config.toml
n_layer = 11
d_model = 768
n_experts = 12
experts_per_token = 1
d_expert = 464
d_shared_expert = 0
activation = "swiglu"
moe_layers = [0, 1, 2, 3, 4, 5, 6, 7, 8, 9, 10]
router_score = "sigmoid"
normalize_top_k = false
routed_scale = 1.0
balance_loss = 0.00109
balance_bias = true
scale_expert_input = true
init_std_router = 0.0127
lr_router = 0.000628
vocab_size = 32732
norm = "rmsnorm"
norm_eps = 1e-07
tie_embeddings = false
optimizer = "muon_variant"
lr = 0.009
beta1 = 0.9
batch_tokens = 131072
seq_len = 2048
train_tokens = 590200000
steps = 4503
dataset = "wikipedia_en"
Below are experts of layer 4 (counted from 0) of a mixture-of-experts language model. Rows are named router (the router's row for the expert) and show model dimensions 288-383. Each number is 500 + 25 x the weight over its row's rms, rounded and kept within 0 to 999. Numbers have three digits each.
After each expert's rows: a language model's description of what the expert responds to. This comes from a sample of Wikipedia text that the model never trained on.

# expert 10
router:470504478515479499496494525510506482475483548481517519494534544491494483493494506509520578492499507500499518541519514491492503491505533506485502512537486512535487485552529521545489498544544497521493490524508504524482507529505494523535498550518505532551546497489475474535506505522470478505
What it handles: Commas and field separators. Commas, colons, semicolons, dashes and table pipes separating list items, infobox fields (Magazine:, District:) and table cells.

# expert 7
router:470490439515525499507525499473524468479498480468493483502511507561505518495553475476467500474485473487542503577503498478481475510433530472522471512534501477518496500503507535494501490505498498503491491545493528511490501515505509521539505520510556514494531462523499568488519531561477491465
What it handles: Pronouns and quantity nouns. Subject pronouns and head nouns after determiners, especially numbers and quantities like two, three, million, couple, one, members.

# expert 3
router:531492479473479583546469462505516450501506517518498471495533512481500476492533493462558509515476533511504463467520502538496505472501491497506496489504466474486487486476514499529480500501481509472490498486493512505523494513494481504511480503468507532490460484484500593550485475492466542486
What it handles: Name ends before parenthesis. Word-final pieces of names, species and places right before a parenthesis or verb, such as Augustine, ensis, Merash's closing paren.

# expert 4
router:569472498541499526520498552500478484499513519498539490473563486484520530494523493503511476501493502534449487543519528468484526505467479510499524500489503521502485531518504509533501550460483488487504496502517511469532483538497476535471453513485542535476478474522482553484482471500529517523
What it handles: Conjunctions and joiners. Coordinating words and, but, or, &, than, However, plus markdown table separator rows and second halves of compound names.

# expert 6
router:500487517500500541509496487532511525485473507504483468473485555490553488496461486498522521486476503515488509548489504443437533513460490543532527486530487467535490517536502515517476511510452531494507501509489526485513488471504505488477509521487528474493554517507522547560514487481458462516
What it handles: Table cell contents. Cells in wiki tables, such as column headers (Votes, Pts, Class), numbers and blank cells between pipes, in sports and election tables.

# expert 0
router:544492487491535499518511497499521558516528528510498465523541502473530506487512511516488514497497494509556507525480539506483530508392519516536509509506519454519482512486517479524483529495515471506493500488464520497498493498543498467497502549511482505514528515501521509519485505526490532511
What it handles: Verbs before prepositions. Past participles and verbs that take a following preposition, plus opening parentheses in prose, such as released, based, traced, singled.

# expert 8
router:511480464528541496511471526473522499525547497509519426519510535523510468553497505501521496480489514493551465569482513438488514533514504513526496505513472494476495505498543518500473519486512506489494462490516499535498453533491481500511538552488530518504509528526449506513482488468483464522
What it handles: Prepositions and auxiliaries. Function words in running prose: prepositions of, in, to, for, and auxiliaries was, has, would, been, before a noun phrase.

# expert 1
router:480503455487489500504524518470531477505468519472526471475529528495497460528505506513498501482460525516493499524502535459488514503491534485485500529515468474505483521486468490492448541505504518494483471469518518478547488496508494514505481503435491526497484505533489508515508511501494487465
What it handles: Line and sentence breaks. Structural boundaries: sentence-ending periods, paragraph breaks, list dashes, table-row pipes at line start, and == section heading markers.

# expert 5
router:494511514471528520536507494488547487479502545522499503477495495492477471504483509517512479438464518515549480498495483535514524528531547509496489500524482465525494460494509504507494457499527542500496482492511483521483494510488486480548495522483515460495525493517502591536488512488506516505
What it handles: Word-final closers. Tokens closing a word or unit: possessive apostrophes, closing == heading marks, final digits and suffix pieces before punctuation or newline.

# expert 2
router:469502514464520479477495495466483517503513450495516478454571504492490479511520524519507517463503499526511489504493549441482489473462534506509541514538507509556493493512495468508481498522489515462509499517502480490457493497470480521520452552473497476494522477519496638539490550518474501501
What it handles: Title and name fragments. Capitalized pieces and word parts inside titles and foreign or unusual names, often in quoted song, film, album lists (Ang, Belle, N).

# expert 9
router:501515465543473499497500493469548457522496521521519524480527541532526467525513474526507490461465487517522493505506484490466483500466513521548498495532489474496515496508471505494497495487540503495485486479535533515533481487464490494580526522480483517510521490502449533483462499555485510498
What it handles: Determiners and year prefixes. Articles and possessives the, a, his, their, and first digits of years like 199, 201, before the following noun or digit.

# expert 11
router:495493468512481500490495503513523501543492486505503496520499516508496465508512465518460474483503534493563507520455476468482498518453514532538457521486529512502498470497514522491486519495490492493513506488531476468486502525510534522528457517494530497514519501531481568512500531541481478478
What it handles: Word-final lowercase pieces. Last pieces of lowercase words before punctuation, such as season, year, time, mother, and split stems like instig, demot.